From a checkpoint of a small mixture-of-experts model trained on Wikipedia.
Experts: 272 SwiGLU neurons an expert, 1 pick a token, a softmax router, a shared expert of 512 neurons.
Training: a variant of Adam for the experts, 281M tokens, 2586 steps.
Below are experts of layer 6 (counted from 0) of a mixture-of-experts language model. Rows are named router (the router's row for the expert), gate (a neuron's input weights, with its number), up (a neuron's input weights, with its number) and show model dimensions 0-47. Each number is 200 + 30 x the weight over its row's rms, rounded and kept within 0 to 999.
After each expert's rows: a language model's description of what the expert responds to. This comes from a sample of Wikipedia text that the model never trained on.

# expert 12
router,221,174,242,201,220,218,183,175,225,223,217,193,152,219,201,165,213,216,210,246,225,202,198,216,144,152,212,201,242,257,183,220,218,198,163,242,209,198,132,223,194,206,221,187,171,229,207,217
gate6,195,228,198,235,138,175,162,189,215,193,162,162,170,145,215,175,207,249,204,210,212,201,182,180,220,165,152,230,177,228,189,166,235,235,152,200,233,200,189,197,186,220,262,185,215,173,231,194
up6,169,233,171,260,241,226,222,203,197,188,182,189,158,159,191,213,208,200,151,267,224,185,215,188,209,198,210,263,178,184,177,172,110,168,203,174,167,225,180,196,180,247,200,239,177,217,171,195
gate7,181,211,189,211,236,231,206,206,193,171,235,159,190,203,183,179,191,204,180,223,248,224,183,194,239,244,232,232,229,227,207,199,217,254,186,212,238,173,235,185,241,181,198,205,194,239,90,197
up7,213,166,196,199,207,176,222,206,171,169,218,184,171,187,162,220,208,237,151,203,176,218,192,218,262,227,249,234,281,190,149,164,172,210,155,190,232,189,154,226,212,158,213,180,233,166,176,217
gate8,195,199,215,198,223,209,208,206,221,237,251,197,288,224,201,168,158,267,209,197,207,179,187,165,264,191,205,140,182,174,180,206,243,202,211,191,204,211,182,207,169,144,205,196,214,239,250,201
up8,184,228,247,189,214,183,159,232,198,200,209,194,186,193,224,198,216,216,215,157,186,223,146,175,226,199,202,149,227,201,240,226,301,221,152,218,169,174,173,204,184,165,234,239,200,193,206,227
gate9,181,193,238,152,155,191,233,191,195,198,164,219,205,217,166,194,229,154,180,187,192,221,247,196,234,202,202,163,184,206,188,179,179,145,236,157,226,187,178,192,199,218,194,190,210,165,190,174
up9,185,163,174,177,238,149,194,193,199,219,206,134,191,244,169,177,199,188,157,160,197,169,211,209,162,208,205,148,238,226,207,214,182,257,185,204,184,242,192,213,152,167,186,223,189,175,181,245
gate10,234,248,196,202,117,188,190,172,215,252,181,179,193,192,224,219,181,193,169,236,210,188,216,204,189,152,242,199,195,219,202,215,207,209,141,206,199,162,187,144,234,174,197,182,178,212,182,216
up10,201,182,175,217,127,201,228,176,201,195,179,213,212,205,204,270,209,216,178,185,241,164,165,265,209,224,229,179,187,217,198,173,183,170,205,223,215,201,216,189,183,206,181,249,197,154,201,197
Description: Noun-phrase modifiers. Determiners and adjectives opening descriptive noun phrases in biographies, such as a, his, former, first, professional, notable, outstanding.

# expert 15
router,235,147,249,215,172,199,168,182,225,253,133,207,212,247,165,191,193,165,224,162,230,171,169,143,232,165,196,196,223,171,226,170,153,220,226,209,175,210,238,170,177,165,210,179,201,162,137,232
gate0,224,210,154,251,183,222,228,219,163,184,196,275,162,171,196,226,193,163,198,236,169,214,185,203,214,204,171,143,214,144,211,212,188,178,197,204,224,281,235,163,198,168,185,185,184,189,193,212
up0,189,199,189,236,177,178,186,211,141,252,201,198,248,200,204,196,181,173,242,152,183,223,205,193,200,216,213,175,205,216,183,225,166,177,194,220,222,205,218,236,202,222,190,182,238,219,166,173
gate1,175,203,201,183,181,207,216,166,160,235,187,102,181,207,231,209,183,199,232,187,223,147,177,198,167,224,210,204,191,213,217,178,168,192,218,254,247,199,208,216,229,188,210,129,179,201,204,234
up1,162,251,200,202,178,212,212,179,204,177,180,226,198,192,201,183,206,218,220,213,235,173,197,179,187,183,199,195,202,193,217,191,228,220,160,159,208,190,209,180,162,166,222,176,164,247,229,147
gate2,217,181,190,202,226,212,165,208,237,201,200,112,199,211,190,155,216,264,211,161,171,212,210,240,216,226,213,207,193,230,163,247,173,174,262,193,156,177,218,181,206,225,185,173,183,123,187,228
up2,208,224,160,184,243,212,227,221,202,197,205,222,125,211,195,200,203,182,173,205,255,225,173,164,201,200,223,165,235,247,282,202,217,185,224,196,175,190,168,199,228,181,201,271,180,220,187,170
gate3,182,210,179,193,199,266,179,175,199,225,185,147,200,216,184,198,212,209,232,210,160,202,190,240,152,172,169,147,214,178,225,199,193,196,254,221,212,197,187,202,197,233,222,211,199,188,248,201
up3,189,224,207,216,219,231,190,191,222,234,220,192,187,196,205,145,171,188,166,177,186,178,235,193,173,163,188,204,192,247,236,203,198,191,173,261,251,169,210,239,210,178,217,213,263,221,171,227
gate4,245,197,205,164,186,190,146,104,213,204,191,258,215,241,178,212,213,180,205,247,173,177,210,217,187,186,231,146,189,191,231,233,223,200,252,217,205,170,237,225,180,212,184,159,175,236,207,175
up4,196,147,189,220,234,156,207,234,222,223,160,193,212,254,167,206,258,118,208,187,173,225,190,186,243,218,206,206,209,147,179,219,187,224,199,228,199,185,199,143,182,185,161,166,194,195,229,195
Description: Plural and noun endings. Plural suffixes and plural or object nouns ending a phrase, e.g. -s, -ations, -ings, people, students, them.

# expert 9
router,251,179,219,188,244,166,183,144,215,276,157,256,247,214,149,164,150,208,212,182,243,185,162,137,215,151,173,208,245,186,203,171,211,202,213,214,230,241,185,206,260,209,193,178,235,159,205,214
gate0,219,236,193,194,175,240,237,162,197,194,196,198,200,249,200,203,184,166,187,164,163,197,200,190,175,212,184,199,196,213,210,197,168,135,177,187,213,231,204,210,189,167,199,197,179,154,212,205
up0,234,184,157,198,198,194,161,185,206,169,180,223,143,204,173,247,213,207,158,186,157,232,204,191,198,219,232,201,215,205,174,222,181,238,194,246,207,215,174,236,196,283,193,152,168,181,221,204
gate1,222,230,228,203,194,237,191,202,200,147,218,193,193,157,180,146,214,154,257,216,240,247,190,212,227,232,183,203,210,200,155,187,204,235,199,174,202,215,163,220,181,208,208,215,180,213,177,181
up1,151,172,196,184,226,265,229,227,287,155,202,205,230,205,236,211,166,209,171,234,221,235,254,162,229,169,186,188,201,182,195,180,218,184,196,147,172,221,205,235,194,164,145,192,224,247,197,221
gate2,129,226,170,216,222,210,202,200,167,156,230,188,191,182,230,207,158,209,224,160,200,218,213,200,191,221,157,183,213,235,179,209,213,170,165,179,187,225,172,215,221,195,281,238,278,214,236,208
up2,249,209,214,180,270,245,203,182,188,210,196,206,181,225,208,224,180,228,148,239,229,223,183,202,145,180,210,188,181,215,193,233,232,193,173,234,234,213,185,195,182,200,249,193,210,212,196,165
gate3,202,170,214,210,180,213,201,254,216,240,197,215,227,258,232,213,209,137,208,205,205,199,218,213,157,255,183,160,218,203,150,202,233,162,135,170,193,197,165,127,161,186,153,211,135,184,198,170
up3,277,164,186,171,213,187,192,241,182,208,195,171,201,148,207,257,219,213,213,216,199,161,228,215,224,200,202,148,162,158,200,228,201,206,230,224,163,227,213,180,222,201,246,237,188,179,212,187
gate4,186,216,248,243,176,211,211,203,149,197,195,160,178,233,186,153,123,221,167,218,254,153,205,203,226,179,174,170,200,276,181,184,209,210,177,216,223,178,244,164,196,193,189,181,266,146,170,200
up4,150,240,208,257,173,218,192,218,178,199,222,149,177,219,131,196,183,234,191,206,192,200,189,195,183,220,169,207,208,206,228,191,229,201,194,155,217,228,240,152,207,159,225,232,194,188,155,209
Description: Roles, institutions and places. Nouns for a person's role or an organization, and state or country names after a comma, e.g. director, goalkeeper, Attorney General, Kansas.

# expert 10
router,205,178,234,193,216,213,165,204,206,193,147,192,182,200,213,227,240,225,164,218,202,223,226,189,206,208,219,202,167,182,162,208,218,221,201,171,202,207,236,187,201,176,198,207,247,206,168,155
gate0,148,156,179,259,229,182,227,229,196,158,242,207,173,195,245,157,245,213,213,232,187,159,228,227,214,225,198,158,157,185,246,210,178,221,177,203,179,254,235,190,238,146,180,212,185,176,199,250
up0,213,193,202,204,239,136,175,198,210,123,169,213,201,210,214,184,235,223,226,161,193,179,209,224,219,199,266,129,192,195,241,219,171,218,205,232,191,214,203,189,238,159,211,220,189,190,245,230
gate1,169,238,234,192,193,211,187,221,224,173,131,161,203,224,197,194,167,164,179,197,236,174,227,199,188,240,196,172,169,234,204,193,228,180,222,203,229,253,239,233,196,217,230,174,231,208,183,208
up1,210,162,218,190,189,174,183,250,230,180,171,214,222,215,206,195,175,194,201,181,181,162,214,184,220,180,182,139,185,255,197,212,208,232,208,260,252,168,214,226,240,207,198,223,181,230,199,201
gate2,218,189,176,192,160,163,215,260,228,241,232,179,216,213,205,208,214,183,151,188,209,202,164,229,150,217,198,176,226,244,224,257,226,172,220,202,176,199,212,224,137,197,197,208,215,185,198,240
up2,188,228,174,156,179,249,203,195,249,231,192,242,216,193,184,180,185,247,222,210,158,182,210,163,212,184,233,219,222,174,194,202,168,171,164,210,223,178,190,197,239,193,224,160,197,224,222,188
gate3,214,238,218,193,213,261,195,221,227,191,217,158,246,177,191,201,153,191,191,164,209,205,225,247,258,189,215,132,203,153,256,146,235,186,166,216,242,211,161,248,172,168,183,168,179,212,224,265
up3,203,205,124,181,235,195,180,183,211,185,183,166,166,170,240,226,228,233,224,246,173,195,182,138,207,243,218,245,200,217,190,219,205,216,195,206,192,202,249,225,210,233,166,200,265,196,205,121
gate4,180,189,143,146,205,213,172,208,192,222,177,197,204,198,191,225,192,192,263,211,248,194,195,195,193,236,182,242,186,238,193,191,157,228,218,191,220,160,194,234,212,206,182,137,199,196,247,247
up4,219,265,196,217,204,218,207,158,206,168,211,190,201,181,216,196,228,218,214,194,229,210,170,195,178,178,199,226,186,215,154,197,228,178,213,155,237,218,207,238,219,188,156,171,201,252,195,169
Description: Spaces before numbers. Spaces and first digits before years, dates and numbers, after words like in, till, after, and table pipes.

# expert 8
router,196,224,226,230,129,204,221,216,203,157,230,218,189,204,225,131,211,227,243,221,217,189,196,269,199,185,154,205,172,223,197,266,179,220,173,213,196,237,206,210,220,189,223,186,177,141,158,166
gate3,215,196,216,191,163,188,198,179,200,184,215,223,238,204,210,183,211,192,232,187,198,161,183,168,205,150,247,192,267,199,193,269,150,198,201,162,238,149,223,169,231,171,200,200,169,211,233,154
up3,203,213,178,168,191,190,181,167,160,194,216,210,192,198,149,210,231,177,248,192,187,195,186,238,225,165,203,216,203,263,133,219,149,230,157,185,226,210,240,122,188,232,205,177,175,187,185,163
gate4,185,234,224,219,276,280,274,156,178,206,183,221,214,193,215,181,196,170,201,164,149,219,210,196,207,240,167,204,201,217,207,222,153,200,233,268,191,129,213,246,160,238,168,147,244,194,163,200
up4,194,241,194,203,177,189,196,202,262,193,245,184,224,225,219,157,199,217,216,248,181,200,213,188,226,143,205,161,244,191,202,209,180,186,205,142,164,226,208,234,223,160,199,215,231,218,174,198
gate5,195,196,234,212,187,239,199,186,217,188,218,200,180,208,199,159,231,213,195,219,202,182,210,209,206,181,169,232,199,195,174,176,203,207,190,209,222,205,226,187,201,195,197,206,219,161,245,226
up5,232,183,182,211,222,159,231,194,217,169,170,202,183,244,214,234,210,230,193,217,220,178,227,192,214,169,228,167,184,187,245,159,245,226,141,180,219,274,180,229,178,231,197,193,228,193,180,207
gate6,200,201,244,203,235,200,206,202,240,169,182,212,210,212,198,179,224,235,215,191,228,231,248,212,212,156,175,164,201,205,234,215,251,140,149,161,192,200,222,237,189,199,193,162,142,245,184,210
up6,201,213,244,194,207,209,244,254,199,189,163,215,235,211,161,186,175,186,171,152,210,251,185,231,199,159,193,222,199,197,182,183,284,179,209,162,244,195,181,166,195,214,193,171,242,193,204,238
gate7,234,171,219,213,260,250,212,221,183,173,221,178,243,218,214,164,173,249,148,228,202,241,163,181,203,171,256,230,151,197,184,228,189,223,252,274,222,197,205,219,199,204,190,158,239,218,233,187
up7,204,205,207,199,220,219,221,208,154,168,182,141,231,209,223,198,170,180,237,231,220,216,191,192,197,215,201,216,201,223,217,159,166,186,248,216,162,199,207,239,253,185,226,172,212,226,188,213
Description: Word-initial letters. Single-letter or consonant-cluster starts of lowercase words after articles or prepositions, such as b-ulb, f-atty, f-ossil, r-ugby.

# expert 2
router,197,231,236,214,153,255,263,197,156,153,222,211,203,260,181,216,207,207,183,270,253,260,198,254,202,230,162,224,222,192,180,209,193,181,253,195,216,215,172,189,156,171,217,135,204,191,233,234
gate3,198,229,178,199,156,179,219,184,204,218,206,215,182,155,225,193,204,197,244,162,128,206,258,168,168,203,164,203,217,221,213,227,210,220,209,189,184,171,210,110,204,175,207,202,187,176,192,197
up3,210,196,176,175,211,166,239,205,186,222,197,158,149,233,211,151,126,190,221,199,211,229,184,194,216,190,170,197,218,180,184,210,180,150,180,189,179,192,199,173,201,224,180,206,194,231,227,210
gate4,205,230,282,229,172,199,222,158,164,217,184,232,190,241,204,178,230,193,199,181,162,162,189,191,226,207,215,231,155,167,182,204,184,206,271,202,169,155,175,219,210,162,219,206,177,220,136,194
up4,220,163,156,160,236,225,212,218,226,197,175,186,231,200,164,265,215,206,237,165,220,219,199,181,205,154,252,154,210,175,170,190,248,168,181,236,226,198,210,213,173,206,193,215,178,194,214,217
gate5,204,185,209,239,198,218,190,203,172,227,189,162,194,187,215,165,211,208,181,193,197,154,251,197,191,160,122,188,184,175,191,220,151,206,244,187,223,225,223,211,200,180,231,188,284,199,236,178
up5,193,222,192,199,270,223,195,216,208,197,231,206,201,231,219,176,184,226,200,205,227,264,198,241,200,219,201,242,191,216,179,184,232,236,171,200,218,212,236,202,238,225,212,220,216,192,208,204
gate6,175,215,227,236,191,176,212,160,190,136,206,208,204,205,207,177,180,220,209,204,185,219,200,191,170,246,195,210,201,262,235,216,205,213,213,219,141,171,164,184,184,194,188,198,202,215,186,176
up6,193,220,218,199,200,241,288,188,223,142,223,175,189,211,210,210,194,222,199,236,188,205,190,197,171,204,143,216,208,150,228,181,171,217,202,186,174,234,147,227,161,115,133,167,182,237,250,243
gate7,218,205,214,201,195,195,190,137,150,177,199,221,223,240,246,198,185,202,167,174,216,158,179,197,187,207,222,196,203,265,247,246,232,194,223,274,212,171,237,225,198,213,207,174,238,193,227,258
up7,214,190,188,178,243,207,169,213,244,208,195,212,149,164,190,207,193,297,230,232,153,274,233,163,209,175,190,183,182,226,175,227,156,231,233,177,181,229,197,261,219,254,146,227,192,198,215,175
Description: Infobox list structure. Line breaks, dashes and field-name starts in infobox and taxobox lists, such as Phylum:, Coordinates, Full name, Displacement.

# expert 16
router,189,212,245,228,139,213,175,177,180,225,233,230,227,201,177,194,171,164,252,166,234,172,208,154,188,198,161,232,211,185,201,216,177,228,168,185,241,193,207,153,179,167,217,216,254,188,193,224
gate0,214,229,229,171,160,207,209,181,166,187,201,241,189,216,205,161,199,130,168,246,218,249,229,162,194,198,203,189,197,211,179,204,209,245,238,235,265,164,185,190,191,173,215,233,220,243,190,200
up0,243,190,249,116,199,232,220,150,207,171,210,153,163,200,195,221,189,181,209,195,200,159,200,168,170,245,200,221,171,222,182,234,197,216,268,193,250,207,222,189,226,218,224,71,216,222,236,223
gate1,183,244,192,184,139,171,217,240,157,194,248,145,221,178,209,174,177,221,206,195,177,152,192,214,178,199,184,211,195,234,222,210,209,220,141,227,243,227,209,237,316,161,177,168,162,187,200,236
up1,215,194,225,251,228,208,207,208,180,182,256,212,160,212,204,164,209,229,220,212,221,186,177,205,219,239,169,220,189,234,210,162,183,217,172,203,173,225,169,262,254,237,229,190,188,176,197,213
gate2,229,227,208,153,180,226,232,248,184,138,275,162,129,195,194,232,163,130,202,180,253,225,222,198,188,120,169,215,218,190,151,187,201,176,197,184,281,197,91,180,190,192,231,222,172,268,236,238
up2,179,221,198,235,196,235,182,215,197,198,199,220,219,232,203,222,245,227,206,207,130,165,170,182,176,178,226,178,206,248,230,193,221,238,153,191,197,204,210,207,209,219,217,232,232,189,189,207
gate3,202,244,229,207,278,207,205,180,122,173,229,175,139,234,179,207,249,211,216,229,156,192,183,227,216,259,196,217,190,159,220,201,208,221,240,222,240,168,223,185,220,225,194,186,232,262,248,178
up3,172,206,182,189,216,175,195,266,189,237,213,200,198,176,174,148,232,200,230,177,197,233,179,130,192,258,196,217,167,113,255,245,184,204,233,197,196,178,194,197,185,193,160,204,204,214,212,201
gate4,195,200,209,223,184,208,241,185,213,218,231,225,195,188,201,209,178,230,199,218,185,152,210,224,188,195,226,190,210,161,244,249,211,218,192,159,230,188,243,205,231,248,198,192,190,209,184,190
up4,170,241,212,201,172,138,222,155,227,201,201,199,250,211,198,253,231,189,210,222,205,151,177,247,165,208,214,178,203,207,154,214,186,256,179,149,210,158,192,177,200,160,203,176,201,250,203,169
Description: Place and direction nouns. Nouns for location, direction and distance in geography text, such as north, east, km, located, station, view.

# expert 6
router,272,196,235,170,198,148,278,217,173,182,227,191,232,225,190,182,182,193,208,176,211,179,216,214,204,178,185,183,168,158,215,167,224,168,213,139,174,215,194,214,221,211,136,209,220,246,196,205
gate0,179,228,189,274,208,147,172,195,246,175,166,195,223,181,212,215,196,231,197,179,197,207,172,177,235,211,195,251,218,196,226,227,176,263,230,184,213,226,244,212,272,167,199,192,190,136,192,183
up0,160,167,232,213,174,201,180,222,204,198,163,210,202,185,224,163,223,234,245,220,247,156,192,254,228,231,199,204,218,164,205,166,143,247,193,148,193,211,178,200,163,135,204,186,201,144,158,229
gate1,209,222,223,156,196,160,180,181,180,174,190,216,188,134,164,194,252,155,202,196,218,205,164,235,184,228,275,253,211,191,250,200,209,233,209,197,210,179,232,204,215,243,184,153,187,206,260,219
up1,194,176,212,253,225,213,212,184,232,235,189,217,217,240,232,212,177,164,169,229,186,250,244,178,194,198,175,209,198,223,171,224,162,171,190,223,192,200,165,195,164,163,171,183,176,184,184,136
gate2,169,168,194,228,208,202,214,182,127,172,215,187,145,198,198,177,190,186,187,179,248,163,206,288,169,200,193,226,163,187,221,184,177,188,189,188,228,112,207,227,226,232,216,203,196,260,227,158
up2,206,219,207,188,190,215,211,218,266,195,221,185,160,191,218,190,218,215,224,213,199,210,180,155,223,171,210,140,248,201,238,251,264,190,238,191,192,216,172,215,225,243,193,161,213,233,218,213
gate3,200,209,241,182,224,181,202,191,218,207,231,233,220,185,181,166,219,168,220,227,264,186,206,228,249,188,200,174,262,169,257,199,202,218,198,231,203,195,224,167,184,225,194,202,166,168,181,220
up3,190,166,218,220,199,241,211,192,255,227,145,217,209,216,182,250,225,221,164,176,172,246,241,214,181,175,196,211,132,189,183,185,158,174,223,182,167,201,164,150,209,198,188,156,190,195,215,208
gate4,206,167,182,160,197,173,194,219,221,157,212,227,192,176,179,204,177,208,149,242,215,234,189,239,223,220,188,181,139,198,205,193,227,173,217,171,140,197,202,242,261,175,164,251,187,150,187,224
up4,188,207,257,195,193,170,198,219,179,190,238,191,248,182,211,113,171,201,216,227,192,176,203,210,225,188,170,215,218,214,201,215,177,199,185,177,189,193,182,203,267,221,221,234,271,169,214,191
Description: Verbs after subjects. Auxiliary and main verbs right after a subject in narrative prose, such as was, is, had, would, became, could.

# expert 5
router,170,174,153,196,198,161,188,204,170,178,191,173,183,227,199,158,187,198,225,182,133,184,194,259,251,224,218,160,195,180,202,189,238,251,236,152,191,216,184,199,226,261,188,193,186,149,232,242
gate3,223,167,187,214,212,192,175,191,217,193,219,201,186,202,214,187,154,237,255,205,158,223,160,190,217,170,167,174,220,198,180,230,187,208,189,267,241,244,209,261,206,160,193,140,255,208,210,213
up3,225,166,225,140,176,236,177,206,190,157,181,242,198,165,158,178,224,220,285,215,158,223,234,195,189,172,239,203,146,177,232,244,184,197,228,173,192,181,186,268,205,222,217,182,183,178,177,206
gate4,189,177,212,206,200,211,230,184,208,207,188,207,173,209,186,175,198,221,222,196,229,216,218,171,221,200,196,205,205,231,168,208,209,218,151,162,210,206,216,218,199,206,173,144,178,191,199,231
up4,174,195,193,199,101,164,190,215,193,181,216,181,196,201,185,279,229,213,211,208,207,223,182,257,258,228,217,163,219,205,190,184,200,208,184,219,215,140,170,184,178,145,278,188,181,227,235,197
gate5,186,262,183,212,153,202,237,216,180,162,202,147,213,207,245,150,220,218,189,199,161,203,170,273,211,210,139,198,160,213,220,247,192,240,251,228,238,182,196,169,224,256,190,235,210,183,219,188
up5,222,175,219,214,170,199,186,211,221,155,165,206,279,175,187,171,198,175,99,228,191,201,230,258,168,202,174,229,194,215,243,180,236,210,177,170,166,237,166,173,184,183,192,224,208,182,193,185
gate6,207,205,207,177,216,223,222,208,146,174,188,225,220,225,233,227,234,243,229,205,148,169,203,225,161,184,190,168,142,223,229,172,205,174,201,197,189,259,204,217,216,245,205,191,248,153,177,196
up6,208,187,204,202,228,190,167,256,231,230,244,230,176,205,187,221,214,181,139,237,195,248,232,191,192,215,195,234,190,233,213,201,182,170,181,224,232,153,209,233,154,136,237,201,201,189,199,214
gate7,194,226,211,161,269,165,199,243,177,186,182,173,149,235,191,209,199,159,109,197,236,218,216,237,177,174,227,210,214,213,202,179,203,223,175,221,246,223,232,219,218,223,127,229,150,189,205,174
up7,222,179,176,187,163,178,196,218,228,187,234,234,214,232,172,200,208,202,195,254,161,201,202,200,179,207,225,220,205,181,175,166,205,169,188,148,192,189,215,203,203,200,172,189,193,203,202,196
Description: Non-English name syllables. Middle word pieces inside transliterated Asian, Arabic, Hebrew and Slavic names and places, e.g. Hai-q-al, Madh-uk-osh, Az-erb-aijan, Kirib-ati.

# expert 14
router,274,157,257,183,215,166,227,224,238,219,145,198,230,234,207,216,231,215,220,162,196,165,234,215,184,150,230,191,177,194,134,207,163,172,198,198,224,199,213,188,169,188,219,224,202,153,235,158
gate3,178,210,231,196,176,221,250,207,200,212,194,177,190,233,174,211,232,197,218,234,184,224,155,224,170,201,204,186,208,174,250,241,225,183,206,197,163,173,202,144,173,211,206,229,176,244,248,232
up3,212,170,190,157,213,167,147,192,228,208,178,212,196,179,175,222,165,153,204,181,217,155,264,257,206,200,174,206,224,261,167,174,235,225,190,195,243,216,240,230,208,223,199,206,211,214,175,191
gate4,218,203,189,186,187,169,212,218,182,286,167,213,245,139,200,203,153,194,185,205,194,151,186,108,141,178,237,251,197,229,181,206,243,213,161,207,190,198,228,177,196,209,221,204,208,189,252,143
up4,214,171,201,164,224,258,231,170,218,181,193,185,289,249,163,207,234,171,229,190,167,145,178,186,193,184,195,171,218,141,180,194,214,197,227,142,158,184,187,145,217,157,208,183,209,208,251,151
gate5,191,193,226,239,173,230,250,242,150,233,197,233,186,204,214,200,156,196,275,180,201,187,196,226,183,228,160,225,170,190,240,186,214,247,218,217,197,198,213,142,169,253,189,211,186,175,133,233
up5,242,224,208,188,192,142,206,119,241,199,199,159,241,192,188,189,196,204,145,229,204,196,238,217,222,182,168,232,241,158,161,221,164,239,186,221,197,237,282,266,231,138,178,186,208,221,227,195
gate6,267,214,168,156,247,207,244,189,174,179,219,198,195,207,193,194,182,185,210,218,210,214,181,170,194,207,239,174,227,202,179,210,245,192,208,156,214,217,199,233,152,215,174,200,255,230,220,207
up6,188,205,202,188,223,274,152,217,186,209,204,123,234,221,201,209,189,169,191,206,190,220,174,173,249,222,213,218,217,208,231,178,159,209,212,229,205,130,191,148,226,225,241,196,235,220,220,221
gate7,215,230,207,242,221,162,246,207,161,199,214,165,216,282,221,165,234,181,182,188,188,159,180,221,173,190,185,180,196,217,241,182,191,232,209,200,211,254,215,198,186,183,230,204,174,191,206,199
up7,207,233,198,204,196,191,167,193,199,181,213,209,163,226,173,154,216,205,141,237,225,147,227,200,159,170,185,206,193,212,169,211,223,184,229,231,185,216,180,220,200,201,190,158,180,241,208,178
Description: Clause-joining punctuation. Commas and conjunctions joining clauses or list items, such as but, while, including, where, although.

# expert 11
router,174,218,141,184,226,179,208,184,231,183,238,173,175,153,208,175,210,242,189,172,191,160,206,177,194,216,198,192,220,196,160,187,225,177,231,158,178,163,159,198,156,237,171,228,170,252,183,190
gate3,209,188,215,201,210,154,211,157,198,217,213,220,197,202,215,235,207,222,148,204,192,222,229,262,242,173,161,214,208,128,170,206,203,215,221,220,194,208,214,215,192,224,217,156,172,246,182,180
up3,205,187,181,171,182,172,196,227,164,221,150,194,219,189,137,149,198,206,250,171,153,179,176,229,226,218,232,145,125,191,226,225,205,181,241,173,190,208,275,109,236,188,177,222,265,148,167,177
gate4,158,198,197,203,206,220,215,191,186,217,214,167,225,235,225,187,221,218,213,238,229,237,251,234,201,223,182,188,214,155,234,266,238,227,192,200,198,212,229,188,221,161,271,187,166,186,260,185
up4,223,188,199,183,201,183,237,204,193,222,137,223,203,167,223,189,159,205,214,187,195,170,184,251,187,210,168,210,168,228,273,170,209,196,185,183,178,163,166,157,169,144,148,176,235,203,205,200
gate5,227,238,192,241,172,221,203,168,244,223,195,202,189,216,183,189,216,249,205,181,218,188,241,226,242,188,172,197,201,217,206,192,214,206,146,190,200,249,223,238,164,158,178,184,187,252,157,205
up5,200,265,219,270,183,201,180,167,186,215,184,209,203,229,163,190,164,219,187,200,175,130,211,195,233,187,173,201,208,192,245,166,218,197,198,179,216,187,173,242,184,139,190,200,218,209,165,223
gate6,216,232,199,209,188,211,198,199,189,185,203,206,167,151,207,197,133,206,203,223,171,194,194,240,200,228,201,257,177,194,229,261,160,234,228,166,192,180,243,141,186,201,175,207,216,229,216,197
up6,208,189,210,174,155,271,217,210,188,183,222,207,202,189,225,249,192,194,187,181,204,211,221,226,232,168,191,199,203,222,220,186,166,192,196,224,137,237,189,264,186,204,187,201,228,180,201,214
gate7,217,231,194,205,194,177,184,162,181,202,194,182,192,192,212,218,206,148,216,165,165,207,184,199,184,177,176,305,184,181,190,166,176,215,218,145,213,145,215,165,208,253,211,240,190,222,183,204
up7,197,207,180,182,183,223,186,251,212,197,207,190,191,146,214,225,154,162,184,189,176,204,219,216,182,186,180,182,179,147,199,198,203,250,196,187,223,212,202,212,191,189,245,234,262,223,182,203
Description: Given names and initials. First names and initials starting a personal name in cast lists, tables and rosters, e.g. Robert, Michael, J., A., Pat(rick).

# expert 1
router,181,229,171,224,179,198,211,207,159,140,205,230,196,190,234,174,228,226,175,210,148,193,245,231,204,195,184,209,233,215,235,241,193,215,218,225,159,199,246,231,196,220,219,214,207,192,205,180
gate3,269,228,184,199,208,214,196,208,170,177,198,220,161,233,218,183,132,195,125,215,188,133,226,179,140,200,279,211,206,152,196,180,229,192,245,187,223,207,177,171,170,201,190,233,198,225,204,197
up3,232,162,199,188,190,214,173,194,210,184,174,200,180,188,224,187,246,224,220,210,191,202,187,213,246,186,141,211,155,244,206,196,169,168,207,193,209,167,184,211,197,209,235,191,202,204,211,175
gate4,161,220,185,233,232,168,241,202,226,171,171,243,206,157,220,211,225,245,190,223,169,200,200,185,186,206,244,232,195,224,204,175,157,168,185,179,213,201,186,167,158,198,198,209,207,203,230,170
up4,192,213,209,206,135,189,206,224,185,196,200,185,193,182,225,212,177,236,223,184,196,260,203,217,235,202,195,254,215,201,168,162,254,195,237,199,172,221,228,165,139,301,151,172,205,232,179,214
gate5,215,240,160,212,245,195,183,195,231,190,131,175,168,213,204,220,233,222,138,190,168,162,215,172,194,230,230,213,211,191,244,196,213,210,172,215,180,251,192,232,156,265,160,206,247,264,203,159
up5,184,214,206,209,195,255,186,197,171,180,205,189,147,205,207,209,204,218,225,180,226,197,217,180,226,221,191,157,263,207,233,170,207,163,247,185,235,176,216,183,218,230,197,200,235,233,183,216
gate6,193,194,202,220,208,215,200,209,177,200,190,250,167,192,211,184,215,166,132,270,164,213,162,179,193,201,216,203,195,274,211,186,164,194,156,193,203,207,187,235,200,194,183,155,232,170,203,161
up6,175,188,205,214,189,173,177,218,194,186,188,181,234,240,209,152,249,245,233,224,205,189,178,144,180,246,192,159,207,187,236,204,192,261,238,218,200,196,198,182,189,148,200,204,175,206,150,207
gate7,196,192,191,181,172,187,191,200,150,247,212,179,223,201,188,155,217,182,224,166,256,169,185,254,190,205,208,169,218,225,206,244,150,185,220,238,183,263,278,185,205,237,230,229,257,168,187,131
up7,165,202,152,206,258,236,215,175,209,245,213,235,239,191,197,171,187,153,232,216,212,177,165,253,196,204,198,205,155,176,210,168,236,141,248,181,169,212,209,174,175,214,222,237,229,249,211,216
Description: Capital-letter word starts. Single capital letters or capitalized opening pieces of names, acronyms and titles, e.g. C in CBCP, R in REITs, Nor in Norinco.